config.toml
balance_loss = 0.0149
norm = "rmsnorm"
warmup_steps = 50
dataset = "wikipedia_en"
Below are experts of layer 5 (counted from 0) of a mixture-of-experts language model. Rows are named router (the router's row for the expert), gate (a neuron's input weights, with its number), up (a neuron's input weights, with its number), down (a neuron's output weights, with its number) and show model dimensions 256-383. Each number is 500 + 50 x the weight over its row's rms, rounded and kept within 0 to 999. Numbers have three digits each.
After each expert's rows: "mostly gets" lists some tokens that are sent to it at least half of the time. This comes from a sample of Wikipedia text that the model never trained on.

# expert 30
router:487557485475528453482489463525449526424511442508523362588513583530521505464539569515453457569474457471517503445616518461478500513458516575511511460501460548445443439570487439471531509559531577439522537568453490533586414536491525574545433571536528553477464391510610518409418490443512524516488426518453508427578514577583505420522573571359508432586519500477474561477537434508530524539503
gate0:410455467543475417541551523480474531434444524497498470535542462520526512518392579453544559548619528509535568505418552447461533457498459459474456473485584521488529477433535497549541522513524535472464462483532443510486491562561508667559489427493518466482534596500453413440498538576495535452501510536520501468571467449570549574536503571441498512563447440474426519527434522521548438480637
up0:452487542503521485487517522478513442552449518486548527493464469476528498455489381590437475550425382618428519410502482455536439540532464543479503555499506468558581530494462508514473616473433480521516558469539466512520428500496513446500509421463559415471565531551512507492543590502496542379508455545554586557457399460468423430585535464503498433429482463563494464477638548515432486554553
down0:492448421494543570481475484446542478519447501420518476632437417506376588491517569532565452504416542452418523496458465501418565485594446539425529481496549515514484516487551544548540456525592499533395474493540561562547493403456542474404553540507573468464499395593510590523431478451557449462541541487428488538483528507559380514458540472455467487428458415525468480493607534575481557525486
gate1:410475516493531413543540471465481450483483505597497464613448440399493429463508642476484558560453460582488558528400483531488476587458517531543403574547498507455592464467568537533525475455592449516430479509482513434585525561510503546517525495460525478507430579436605476505494515540522559526501485514444440544493496541516498493564447530539543488562472489532553502544440492472449558491481
up1:463516537454571455503499489524483458464542479523515530566565449382497491501571606474391562513451441545468542465530540467509506508455557508657601540581515433511560480545590605507632471573522512557497600470526564458522511544514463463560487503429556510480508555429544483486442526493485645536471530536440437509485471538544602495555462508587396543488485505455499536528537439491493609462524
down1:545447531504423532551487527571428539506466544568445561481463479593470487458496467513509530516481520524550450522522428480574581527487457466485601516515507505538489491468584542430542489509496443489420427428500407469520383399569435441504485468534416534517523543539502522538422517466595506370431519563464571508518530508510441396496509567423496555493528533433486524595536443554507546448550
mostly gets: " University", " season", " series", " film", " life", " people"

# expert 29
router:535478495501541507510507415523554458438460557491604470493469590411527534593510531408441477462548499420476435443530529625512549459538525399482486557442445557489459420421552442489525532423469460533487488617563571536520413571539562506478393498419575543557509407469543539451511507434466455451457508537502515457617481494439497561414413508475539418435563464570404427547446583456483472545520
gate0:587600452549469537540496515524468624380474483433476461461508531492471557550455372521472507464592510516485525516487529565590565526372448482532416463508504537503536452479530564470566451533538462520405524488515457500437458495417652465449466489400452504480449400500469500464450534520566509450531355521413423517516549537440489511480509478516469493495540452484450489450355559428552468597559
up0:526441446460531552424495599515533473423449583424422540529451530542469585549491431457548486466497493648474570428418541569540444448436514546513460480551448417456574433432524461497462446542564448441511442506484571425465514528422553473526494400446545527581476609531489497577414501482487403503442433495528449533578538548538520423544488490400510554541478488452468528460454523457511467577473
down0:567414466589505563502429506491460492480494546479467456461438533485493575392475492552606577430443440493522565593550428436479448521426424465559446378497515595595497500426481498566529496495445546583554452510511516522476481407489475422526559509554476538482442477486468521516497519544510543532498467516473570476541414494476494541393369450475470523559494483487420511476488582407494468439517
gate1:542463581554436490430509460531501461482518515488472479483519489485557517455506462507494529537546477470560476414439496435575495526506513467542515384474549530514581417483506396396516481432478497498440553506482545608517483584482551543520457594488596562492457469499450462495512540507533460511503624492578523494434430449419494545522530506477527435464513494548459491452462449569496602423531
up1:589517437598510504518461496517547469555502385500468518479524487575483518564410504542446469556473518542552577556527517602405471544492507466483427540475516534430537459433511536592565474530474518528537523436514425433500476503433480468568537413493439466506502503492506517480509473490514572463493470614449384510442537458444463356458471583549460539328468501502547522407572507529383496470460
down1:550458478453397445548493456476451445524503467520558464492526601424576475606504452484455399477535418471546433474516596542425442561583487418563531506368572540551528565526538480489515529441485472448519585538488555476522513521484600483588457534381551521547622530484494545429544622460412524479515465506469533447594466529490500584484483517514573441447412591513501465475437507507553542500501
mostly gets: "/A", " army", " Conference", " band", "-A", " Cup"

# expert 12
router:457480488475418559460438619483578467574552499429386588498535437567477424503504465455476478579540535567516537533549439448488516457521570610468547573515571460495450456546467510433413494577503576464434503486512515505433551491534414534399566548499438455436434559539441516476477601615551557491593439479532466517421415445560526474574484521588531498522495502494578439489531492489474454457513
gate0:433477521509413542522501509546526561381503442548493638537490546488491488548522537503446472573544499470402476522429567512517574470498542512543564580567502518496531484514498560566442411509520530502581481418539543532539530535446542465622500502419475416501431477584546537488454524469522519437492386452642479435530470414449480555415461581507565555510514484597572588475484557489437427421476
up0:495456432566487536449500459469464480530456446480569404528532541607518504525413537450544542425406475503586457396485433448449476572556427520470482557480544563463453476482457481485480452494487404481548503436492482368486575445531453524433499514645509485486507555468478473520526501448420460555506580520617570522513514598578496560491549448569482500543542493442476515524423551513515498443513
down0:437551459458591552540547555458450477642491568547433512516432499430509564588594538497526532481495495550520512528524421529487550513411505469417476503515456492492572507554464485520556503531550527511474502567517410563504430477573515431433486464501549461505454495409457569598419386449464487515455521487494499546507508555483585479525513401495508457543569458512500536497519535535550544451482
gate1:640456458448493453471513363568515532457482490469506481621486595515467531536461464407494527533505544536487495430536425524570507558552589540539524501467620558507430469507442459554526484431491490401465485517494477523442492516459521571535515444454594560501453492469468526489596455482595496456394390504465453499486488446558509535553579509425427466474515430494554505488464564377503480457430
up1:584406601457460504516455391608552499483555554411470484528434563538489562506402450442497561528469536472608511464596470521527530537457580479533515517494588460546566558541544604517511489465519484443415506570441479415486487484452497442605551530446564523498430511508536577549516480541515462535410440477587500456445549423528542469533469470430456461502452513492511565513494494486401442413499
down1:457465571442535514404431428417553580552460432466552512492487581460431564519530435568439464572461527494487517447535541509414523545570475441489517463596550565456550501491604399508505566590553482581500578500532573528545505528463494540535448473454489521392514497531543472611536495547457494546594536612511424561540533499488475450500388489481487432503495516480459478531473510476484538534392
mostly gets: " that", " for", " with", " after", " this", " into"

# expert 13
router:555539517541564494523569477479529511448462500519472487448507502488528546417451426584546521530459552539515578540416520532505489539515411478474412516493444457533533498523483527464543547474375448493453486461581490398509520494470524452502374458374546589469533459531478539518515454433495519534515560497469548479577492453495436579520417489461474462426474541458446375569504506471527532436484
gate0:496500563545411475547541606489477427522552508424550428516560407511499568444538348503583402556441486593480349515448550513558510531555539418448432507448489484527512490564566458453497513369525406511422501499520541484566398509423477518494499523491567419516481429526572540414512499461531500522502513545451527506511492513461406645558484541536498480426477500483517388437493512524491541563606
up0:583473568498425465573419582558502479447574508561568403517569586529506493501474524524508466529570382569546488525514532422507434504543408426524563487444512587488525473543570494524483521538427537510541476424556526557521436599534525554539489493594472558541464592545481493561491486563484538549506458529501450457467575499501567370431409359425468524636551450520484474551470485544528552492511
down0:581477493497473440428595473405487540454485507466524420529427496569531507527532535530527471603467569502516471591492465471486353436471437506464516436528521515500509495492503564456546499465465391502475550543565499465494511366541484564517461469587507513572447433533370408494481503438588494435411538518483523505534584521533470488480563434433531472416476555511480464459528532553599444426516
gate1:469542578565433518523502468565488484398475502451501492405579438506418451456508530426504580501482535491543523508478558522457491538445473517605418469537458571484569596464397428483504545489411410478586451528529509451539471459479422594488528499471582529439543532441461452597521584524511486517497516532503471481524602455472599440543382520554546474461452550408427492426583517605554530496509
up1:464503521530506534593477561443501560510496532556513551485522493500504462501452520437443535449562440483529548585499542507547557485554466465541608519473503493470514523483541440462528467494474490454590421516516590577519609488498519494484509519542553499542512498582426495471477581497575435476521470550510505481515461482521514497558437557357604536589457592427545421555490489524460469511435
down1:571424443479491584588521475518579390507530496519535507550557525563478582515558452551572576587408503416509529523479574483447408528492517594458471534483524526418499484410511489456511521498494587529476490499555457534427449533492488506494480457483440573443422560535500488610530546583510468549518505483525422545479526524472566501505495454529415550563504559452476460441525519481504483587459
mostly gets: "-S", " Cup", " Championship", "-A", "U", "E"

# expert 28
router:428483500556462468486486635446510558531577494470413503475590451561445414489426498476480565628484527584563458587608537503485467406501525575539505531583528470470487498550436562464443496519468570490412522495459465461512541532466436538521570474549429463520449526542477502538501629565570478483548461472531436488416447473572484456543458526563501513473452482405583481492488458494447422460517
gate0:539508367658490463446427478480492451508485542511436408573527427454590497491600498588447566460417490545418489580536446586476484504522462541473463589529509603413483446421528480513450535487495542501547437416482609507565527471543601584507552492567539483476496545494392451449439458446502480431544550508540554482510412589480534517516520479444500495526524568504449472504492492560480571441488
up0:474532507502444537556569483491567578495479534482427540450499505420456482476558569474472449474553542439635627569472480596454421463482426461525496474534455474551443510515619486607542617500526518487557540452475523578498467493432482490491508457439491508495502496529486446501492559518400449519648518474574483516523501592533550406599464499486505512529531387560594485481524508523592432569546
down0:415566531520641508552496534495510448448456573584488536507443484480518512523447522458605404518471599511532587546468583511540440453568523552438444503517509499461495526438561510418526551426497522434396431529448549524565536341491415508570418416494564476487489521521455536587434547521581521506539487507497452573528485573564579538521524476597524453551437496509460491514460530531580654496619
gate1:458583506526443480491476424496427528575572442554440435536452503549578564439525427485575422531497514526494538572559531555536562480544531553417452464542480493521560450535578511472454571510477564462477485490511492514509512516486552466497584412478563435491585451482463512461444541539488576483553428483423464485460504508438481493495472486561489341452496482535550514529481534564513456547491
up1:500523458478482483426503485459404538545505486551489522513471491561568518540408437466628495474552487522444531467520535546556574524502559593432450599523488486536515428476608559522504554546479508504502493479509454505438371539504450532572537522543522581477499484534509461426447522583587451554558502503498435477463430433467519587513481482558522376440530470554500523583465599541575436506461
down1:554503440502630506581414507547451490499580437516561414517452427447509458544500478575362569519510458432564425465472507573550445532556382499568505528396471444544486513552443532557486504539417398493526457520469430525448472573528520489512446460503538574407540497479517461557456472456469521484483508549477569426540416499481488509470611484420530507494533433538487511515387478520514465486590
mostly gets: " as", " has", " was", " on", " also", " been"

# expert 24
router:491466471473588455529581417516527496390492513505556452531595483531509491525467486555533440420517562534448587570451508584582502507531513463556411520474479503548540530474577536500531488457430460595575436452608529462524469573469554467472407480452459612498546562525430493583516434427445445490498526473438521549491475514472452622403454495430544524509448482518525442536591607509502451490535
gate0:534510539452416510460467557555518441515477602515483596353455524492501582477543509467474545534503510489468482507497528444479445457536514524567479444504519461517454502599442555490484439415492605484539463495514472509425459487570502470460522567479510435564559589406524431530487603487518446475457407496461434588479568494544491540476448441468480530410528380439502452456408448551479542495603
up0:565526489443495411508490512562541433453465575530496498400535559587524547485587615447496493478565461518510459401463562544429419374479539497525528495457582462537439503450502477497456480453513680452476570491552475494486504527586513380488554481484527531560487559501492530532416572508519527465425463556479518526541549465526451578469507492491511408440480448416480486467502446498444466534569
down0:399501463611464522456545540552555494514533509652503571529460494502528455500434522531475550519496560520497496559506471542489492486477527487546466446516543490506536510471434386439526479481474445461443438494591477447430497583419492549539525481514433533550503474466515519469435463520467494474498430443390494468491437577459527496469444454524453478516453548466508554570477479551516515416503
gate1:497562504530449535561485456493555626500501461446462528464598516462472500547506544457420552595539555481400556462480470600472505563531465529433538524577473474472498538549485547474475485458503484529506492590492529519437461439565546477552538603453507535514492467582477509616477503370471413431526520551499521522484499465592471498585545575544489434534478574398435502484455581516511386445538
up1:418552492494513510510555423406480526508485468505444525514505510530560384541525456550483460421535505458436568554557484390480567433535469428557546542487470472522494536520468583474450420521457543478442470504467611523454465525539498567425438551476429568599582578568511526502539470470418494439512492596428455557506517473517531533578534538525478532455520407459514433523577551502502507558497
down1:489526506541624533401489506512408546562515517482521530528430486523584497489566576503481575485505489509451552452491456485475459459553685507515478569486615492430510521503560458515487440501557525487545438533462565526448409470502545466536564562549515463505479487493604471513488526495540539496495366554414422494510533469453482489505512473451519512530373549468513434453511437491473506402550
mostly gets: " L", " S", " H", " B", " W", " D"

# expert 10
router:477484513484481479526459451552477577471545455550513313484530567567488519486489554548515527595422475540489501453639500503451521507529522601463559462491504467509488435569480538444497486569510559428564484541509468532607476536551460556535440532489494479461486437518634521435444495361483552502565386476550506501530476520551480406612528568352469461559536555430446486487468464469510527422511
gate0:410440528432476534417392489539491411486549495509478462499511501536472393508479468549492518517460486599505478509539483495505444446518521547408487510529508589533482582540498532510508458522406549509560478490514513522440605452427509536493562454387385425439436419508521543491515445402464557416536506435517502583458405510526613434452426492541511573458479516551477470450533443482432539517476
up0:514443465402455386526501501602528518544395502479496431519427535548437597462518443478455489565544491571472543524514492450506487458441524407484587510526449570467501518474486545548479481432544454398568497509483492487503476452450601527517532406568441427551580412506437545480438525469437511531491469494553525546510536399465592436510542470550469448559618605547490476499512507544459489529470
down0:497474452424618449406490459465578538508441458425534433532498486474497560512454500444539464599448481591527529428501420492529452498437446466485472547530534523519419503518617528507448514562525459516456385489545510602476482524467575394530451495454455549567465478502524537552550505536529471440573488522497446414562552567489439497440538512438569462495450516570483418454558418458469476559479
gate1:374448463480569525516517492580430579472406500542455437429517510490444535496485462566515366498486452426592544442517513538446569489561496502447593433446459580464397515501463549437582463475499496536576459590502480514508432481451453495492575598437470506520452399507558463471482442452506490520513514420490521518545457517490499574502589500489512510509506571488471531494522483500554487538467
up1:510505526563468468530422519444506448468504459473507355477526542420444470481516425563496508492458340456531437465578537524509474504539471461485505483493458482516448484553481518409508514483492538489482460544467489456579529458599455485502485486531486475472513400551566503517407501528493543503569455485503545543602531490584469511482542483374493468504521598506496434504538452602500568571469
down1:553555529504547518477534496484456474524522541550487552493443497489542482440531497497541575461526675514526544623455478446435433450486457509420577585551562529500483586464526517473494521532530548568475570480527540497442453456547511505476510393508419462495517526557460509535590486522482451556451561511552584565481563453434465584508408434637478591432541489553540580412531472513453502440514
mostly gets: " it", " It", " people", " film", " family", " they"

# expert 27
router:483413463496607508530494428517475426491563542513574400570528487530539540439503558518516425412556523490506549526455419556522562504566507515530522598534451526592500504535564483468509568543456461539475526454512537546510516552515504458493434497551514546463519555546535539568500366470427431489416488469484523486507477536427532593476541516392430442565498498538519494554509541477501524579454
gate0:388498582452500465505500565571503468471495510410539515492427533509469438516555425446480488581585451510490493527560545458487409460482612529471504477464497428366410453482520492540503542413463541467569513599537411540524513466624410560474520528494587499529551478526479509504452490425496467520431482475470565439442535448515507567616473521448513510549509515406439467422467554508532434580508
up0:483551475435469552495523539429509489400501474509491588536551533538432530540448438505430514500585528504445542558594494505488532515530581525419597525549480408487497506482550414543506538468523599576377567541514570466487568515557518570463463452482481511400534506483563470499468570601547570438475482438511506424523528517494497497499487521571501520504589378511536602443479453452551460515591
down0:468546496559530511475510563440438526535460530468447472510546458512457511521377462505460516608489538614457425466451476496511562408526513541470481473492455404450498526503369341530506465453563502564572504531543484418412509480542490491533509571588490502551513448508461431420596523435435543532492458557522576494433398493502592414510574485453505573513482512524520516524527507508560561550522
gate1:510552500502456566513516618449499500519564535406524511534472448544436504496458564486519526520474480514487482470572431440473446448559423502511467630560530420450550525493461534497452435509536407604445512460459443545506581506530490571530526519548484400523497512492523414550545488433455473533480505458468588511536627526488504506533418418536542510506471571556409516487481459452448480537492
up1:491499425526497509615529502478471513552499411493516448537523483495560554552473461488599491545488435536478544514532445539520507543576447552493545542455498427482481579476505579554482547558564533475552543516488400484565518492585559530526534522510439512521495521589468459502501528426485538529538531572444444467528543507437463573507516486478532535510496594508544504538483462444354525428537
down1:590585458358505501566538457498432556468553492446490437546519470570517496581397522553528458415476537433391584551523546456457582487580488576515560517545435503473523517517437496567490478527551480530520445487555432482503496498506578472478444455577495518470601513549534443502507559400500483438594509530541498473524474597547558511505568534526523481565459485458558439543495412518553485469495
mostly gets: " John", " Paul", "av", " David", " Robert", "ig"

# expert 8
router:523618452518561550509489473562473486481408644535663492486409474478455503542401583512506498389567502464493549456499536491473463498413549448486481443547582529447555482452436454538483433478525519578579463554405522497465556413507488475516528477512456440547511475443513515526501441418390560463405570513507527594596486531461499460450524485441445534423491595574530547534522523545485479496499
gate0:499503570518516423586473503580545519515523487512449493462492456394439528513537460497618569482601492540559544593531486524491556501417475538540504547473427509485482500406435560429486541526492457562497539512508463574509434447454495542469536450496452566531468497535554505408372488466545527655418434495612522533482459361549531523497485481507572521447564426595502438450490455511482493483510
up0:495532467460515436434505500418562638537469677545558522494526608531560532438474555513438481528475464470422446441454518480419397453503529462557466425434454514539397575503558523485564440514445446534465500509490593387536486438561494503454468529448521462410438484484538553530518545467484504530469530665434534525522516512508475560440546549491516467465484468548500510534490594471532424572523
down0:470600467477529486364524526508443527608582557454528535530598601427562513543500548476559516550545442487542493551491454466514534564471426529425494503492538543479490481551559498538509501488416495537456468554414548463479472548502468450574410505581490467470527565485483482367573396462505489585430471458408468564456492500502475534556541532557444562488493530498582462442406483473535500451434
gate1:590496541546446566512514420490499475488560484437528483468555502545484499429543514444456422607505561544480543572433406472526516564497536550496566495473532480502508444616546515577409581442545545494551508577553476530474487523476504507420474496604472490430410572527495492599418500556630516559460485511351519536458357548501569410475445403525474515486467506541529505518411450458472448470487
up1:536487524455420384498461469576416526512494506501483492407504592564561464587406387486533515453474459457474540586486507420502522469453475463522411521517396546525552547479525440533546521543400509493528510548515478472477542486487535538594507450514486578554521626458635458531557502480422591539384517568527587571453484500442413474593430531487468438455515468537505435480459537517498490480513
down1:462540513411549461463474573517514411504545560528537441463546500509519540544392436464564560516472494431458476525543426526430451434509580462477505415452504473550475535512418420577532454496610485539405475546544446502530495503571498426483545486540504502460517503431462456574554466452539484488424470523601539512484501580484554474492452509424459524574458505447529506478484536582454493511468
mostly gets: "'\n", " Chevrolet", "°E", "−", ").\n", " ;"

# expert 31
router:500459493486430472486522568535465477522505422468441415512560572555530506528516534517447571630488538574507484492528451408481463506435528505521580491565512475443487580566505495541471450537593531439433484497559475484540525497486472565543480549503462474491482476525544477524579570551520574523522473533517538506404537503518454452498471520576544593512430555438560558411583426468499368492454
gate0:513520443455497519440518408553498486450472461495580476521549522492548615521564421489405470562527480391515541422398519441504499560499545524542427443387447455420508552421501497544562462457489438477492533546528472456432462528539479521497445433499422478441502472475494436516349552591491459432443537446484477443471462488444528476464393523560486527481522571497496522569550494447475561578482
up0:483476548525429495498461440471537427539507389459513432490482462500533479522604369490386477472484381419496464486528538484516507562548518356480463427424506624491597495553478497507551524514388494494438554572507509469572534476448478555479485467455593462543461493506453465478451533526520476526457515499498422437496518553452481464520544555472454500528563544528440508552474497481503534560532
down0:506519408543552555470554509559461507495448511511474652507521474456547514459519494412566474487432549367503477521397468562465550596483512457508502474412524409492557448463440484494547368441541545486545451532452531454558454483511441521379414383463450500490581465492495477518469617520481540460583423454483518516575504487489473599476507524586578498592544513483461487503510520524526572430485
gate1:522483543545466489478589473498448529452533527544572554483530477647557532490421577511531393413561506525541389535537484439558512539471508529490507428505377566505420581453561507508538411498455484533448560539610532487469528475539553540640495447462614530474523469491462490438553438560573515504449475439520506499516550503544564488466523452464365423527405470535581551569483524504491425535483
up1:504480514435540449419495530532469486563498536479456607492451563503521508516504462558527637597468483592495502565454585527523394466533404524489510510473474494487522526474506546442405560490491480481564436467563551444501487472481400459514496478555469484450395441470557480518537524529382549464503538503458508566493397545510434485485459546482532566465461468361463455570511383501423503435501
down1:455498512462468517521506575495486452381559506429454522452423519496528499488572563488552606539496442543560493572476476448585545513480562494543516517478589459522498540424493678568524411421478542507510487526459456544436521521549544535445492530560584531504581577589500409611473517492538504481471545498487488481424551438524521512562534498500492563514469525524492596496581468432504474470519
mostly gets: " been", " out", " up", " not", " time", " known"

# expert 26
router:501639422502540514509486437572512451531457626524632440535471435459475462504393575526467462420493470415486497389565497507485478486543476467473499469566552558507502460463469442454472434491521534553538451508441554537477504413577479468497534441560515434523547485494499473509520454380390575483432539524493491607599465503481524433450564415442421445488527665560533537556495475613491482521480
gate0:460507491461461500518531494472539419497569530524525460543623611562455486495456446519436525548477491456506483563537613419559491538617500431498527461529516499529538479615423497573420526493541575505579488535441473495576524516463521584561376558593512420483479433479503473510616582576550465448501478432496362460514449488460505435501548400478444492458520560456473543480491578457488447404453
up0:502430436459615455468485539552529589579543470503428572479445535517528497552561421481399539532451529523420466515530504526483509453459594541588482488487480458493390463493459499504546467386492598485496464581468497478455516465499567529485560453430443422417540499474594510458469454502538450524494469474516562469513431535558545486587499554583480520466507509515454577517600449516468437468578
down0:491460488485466486503485513557573558533490494493395547446482533503462613384532463580536482446555448536452529519506535426483500437469427557443629543428567560565529545571483475498549446469486488503461493463425594516511497573490458485528537518505558457489444517467529471479525450483506484533496513528558508507570450445418476445395517417508528451527585430465412489484474581506488557479479
gate1:576547518490445497478454469468515554560466585470562415441450522466440497540452488531546420548522447571548476527648484471463453547559506480581563537495573389468495398483423529537354504446506516557502516502450520487464547464452473403435546500425451498436480548528392465499481441661426443464493521439550512611483412592522500452567457367476516490489510475526559520481425413452432425530507
up1:436540453501484473477394568511546483529550549539382516583594494501434473547478540494503537431516414595483443503462449531564429499482460476452424470453525547494505575430555528481511535485459478519554500462522536549502468459404492632538488490545437477482535390592534497546489452551518502388474474517435476498547520543523491499518455507591535516507482476464547545468507420467496523404489
down1:472490453540458491519564442598566559472514525549421542486521513600467446508480535528490567642495481526440504506581491501512522412492562557450540397501434495515516552512461482537447587478464533521460537518489489470422547566425519462570555470511478507480584590482510468499626515520488395406490508547488555574480523528458492441463558416468556489496412522455491477447499471480403471500487
mostly gets: " —;", " ✔", " Vickers", " Chevrolet", " hair", " Keith"

# expert 18
router:413477550507442528439500391633473578333449508578524438522447541496563501467505502445493494536534447484438502476486580507538476485524525565463489469411462515527444542493431427522515586508521536468607473465496460504426438396487504516477423613466455501483501490449589466413493488522518562464481445492470520474574425661448541538513489561431546458585491515500490429624505469536445555476563
gate0:450459570476500530445505461528570495435451398455483482486510457509528472438527561429486617564497465466533488543527461473446458545501461487474539406525497567531443557522518552591521434535519596515533502431486573497563568457443458463506564542475486457413502509555569536439470494480447430505493429432470491445438438527488532407572442487530551452531517389532560553521394504470452533465505
up0:463478464592425525524519526529463561423509493424568521506349531492466624502508403408521482460457437524396452449419512495497469468454581497606529499424422451442526516478524552468533429515534436544492521492418446561470413370472473473530573465468540485530533594593498450413522465461521438457497535469512425505490523543516473585439525470429561465549520522483461469583503546475428508424494
down0:591544452525539358425519504499500455547501604575430613544434510494534482489469476561541564672441475513509420486454524484470560480481463500418490500430555518563410442478580495533508430500440457523529490548541541426495509518608503566571456445519518514441402546469505423449563585503484525578452533448441435468454584485429488521546508444603528443445438486454374522426537450487465494523436
gate1:506437453494563521488503478493469488454479432528555503541522566504362470468474524544504537483448456503555592525538430522546537539540503537424629611584417563527442450546553465542516471513555542602482470435423524604498510445438522500517487545577505515564455529526534526464438430448580463470499454544422487550464482583500442530507491464485483472515556567524474580552562454527437512516415
up1:475614563502363488456498559483466416471577509524497544455460477466537456476522432480480595426490494441505464443568557445389497564467440488489421457440544474531612457492519459513457527514575527443492491425521583518475532485546440427522531553419529489453509501421487486490483468528522591508488537395496462392496427509498582484571594524500460467509432416594480495393445494557506525534592
down1:526557570485544543545519546488542441452376493439445466529453508496495521431503566543559465589496462438489563463544570498463404545398450496457451508536533507493488554542477470513516467464515389490442506502491458407527575480516586513454489529467538466552504537428485533486484487476481518417527470510526644508549450465554455490477515525479476488500489601500501525502599488533467539403525
mostly gets: " United", " University", " National", " County", " City", " State"

# expert 11
router:492477452446398488450466583434524442511401463408536556453530544496551571572639402523393446552529570508489448343459477512445577477545461447499490478458513539457568508453423496508525501520612473433533460477596565522508508506549485518523506405522523461542479550536437387463497587543459553482519637575543476449458544443425456550548436545550582557555480460520551589468468482517522549558475
gate0:548462480523506457468545519542455463443496656445633529608443569559479484507575503554507510593456440528496587477446434489557468534411543529548475516488484475472507461507443445505523525563500542497460493550506450377518520483484455593513504469472503491480448453516459525535457568429509540568483525414515574564516587490515453476533477485455443537602485545537550541437537437516448524535478
up0:548575522507433449505433516473572513490546384470399456363545439477497453522409485421492498457550453580496528574631524521503582416510399480433523505568498495516565496521435509449483466411520443474465577487473533560422494513500524451521466508535531466479506517488472546451514524548428453445605470592447400436517408447454525523464437549582484482484579441517467457575503540472547451486497
down0:504618475417491452481522519511475444457469461488570463485484503379553467574536528521672462528459504505573570481463455502541432511449572453599502479468529395516494429507579426489549491410422509486473539457462516437575533548479465561634480462517470473523478441417511464496472476497435513485599499570501570544486567598609470543478511546477508561532530438415556484507535422492541406486535
gate1:439480509523526506443580506540610387498497517466481552596590510523514467563449413392476541619494503568477503513556523571500504484344537485432458595566533480531553522508430548526464503498427450381445476389463522443564583413512512468544560541402578588509410481463524527405538446473474565515536473416479538625441492371537399519540495508482560427542379564471524552525499538489388456444496
up1:529538529543508495496424462505373637485461487597509460448408451528513570443550589633537489432503503453492407543425440544551471497566513493551533453503525496465455454453511530560566475475468543530541490700556514510466459550343419545534382479532428565493499468481476492533478479471531576580503472551471503471567566557514542554445437498511574536525573556427527412316507471462641528527539
down1:538548445512500405516542381460425469479494448497491555460500458436479478577600491500496427599455428417453427418516583522506591426450540466434580506495594534473517474482612516577522432447549604516480517486534510566582403506430453497441453512519479518483516578554517515546446502625455556605456490437461470412531566480556448538532498465508441545436535503448473522528477500447508522420525
mostly gets: " the", " a", " The", " an", "The", "'s"

# expert 15
router:520463476460472502464493545493532527433427472497517462554531541404512519530399386476486546389433430474409508461392477517558488532508414470512448467514574548615498528509532458403455494395523444556493516490466516529488496488427565438501464423503556592513506532575435464520485452435558439550451611503498501460516572517504500424439600437478446546426572474618422570500514540474504526456566
gate0:367537406596451465522539405476483575496458468465585516507448367520526471482539489522484548531530481547487465509531524498499529451491493521579591572384435589533633579547448451517523423442551444523547458506466512499529492553462489523533481502469582408486459591602557513467512559557443400470560566533473545458453476552545445535565538475511506581499509539480542591417426586506489383462500
up0:589488492541473524462588496473466526519444533494565562493483494404537422503470503533463509520547436502459540463537380478541444407443514525525473568409428513469533511469448505474546397438500524486433469579490517546498439533508581505473557509578536455564468615503508570492468587619499487472464379446510532462508448557569516428495506460465437532462535560464505542558541598538482346474506
down0:571544383527524567505484514494527474579517514508503419498419418493462519449461517471564438519544511529430561503442456498588565492482373433399436492598603515534488439465459537385472470423459483476404435482582472382525445462511465558544575471513534423507546499486487475522543547489508479553435444453559514538488517565469515472487417488468473582483542502516547541599546520506492543421542
gate1:476561492433495462492474571544495602555428472561443532481472471477509437541550552531505525488446488540472537570587513509476544438560408492515427553472538483542539406483501487481532533584522550539465440435529513467489516413433437549596399420499475480526536504489528490466559503585497523485491531564675531411558541476489506471544543496544496497501475551581561484480462486530435489488503
up1:536545476431451483492488573484487668458445529535458464404443581517629489469530556542560461530489497629462610559555551565557473457583523549431410560410564504452494404432507510479471524559514549483473429478523536476451511473428476576576450442448456497603473476511577502424582386553527546517448502518545473446458486472503497429507443593514491463472535471511573432498505506532432392484547
down1:531474519468524406515524557437505459484424513415477541531453470438411534483494511429478503552545430545479519462493502623563462477550529486442519586434544504571512503489526468482519550502553564507569543427451573454412631549392564643464524423478469566623602554563516520517557563494587489518512538433567518640574522444488570551415542447487461461510428538548555476492489547441533477518493
mostly gets: " ", "–", "′", " Succeeded", " −", " $"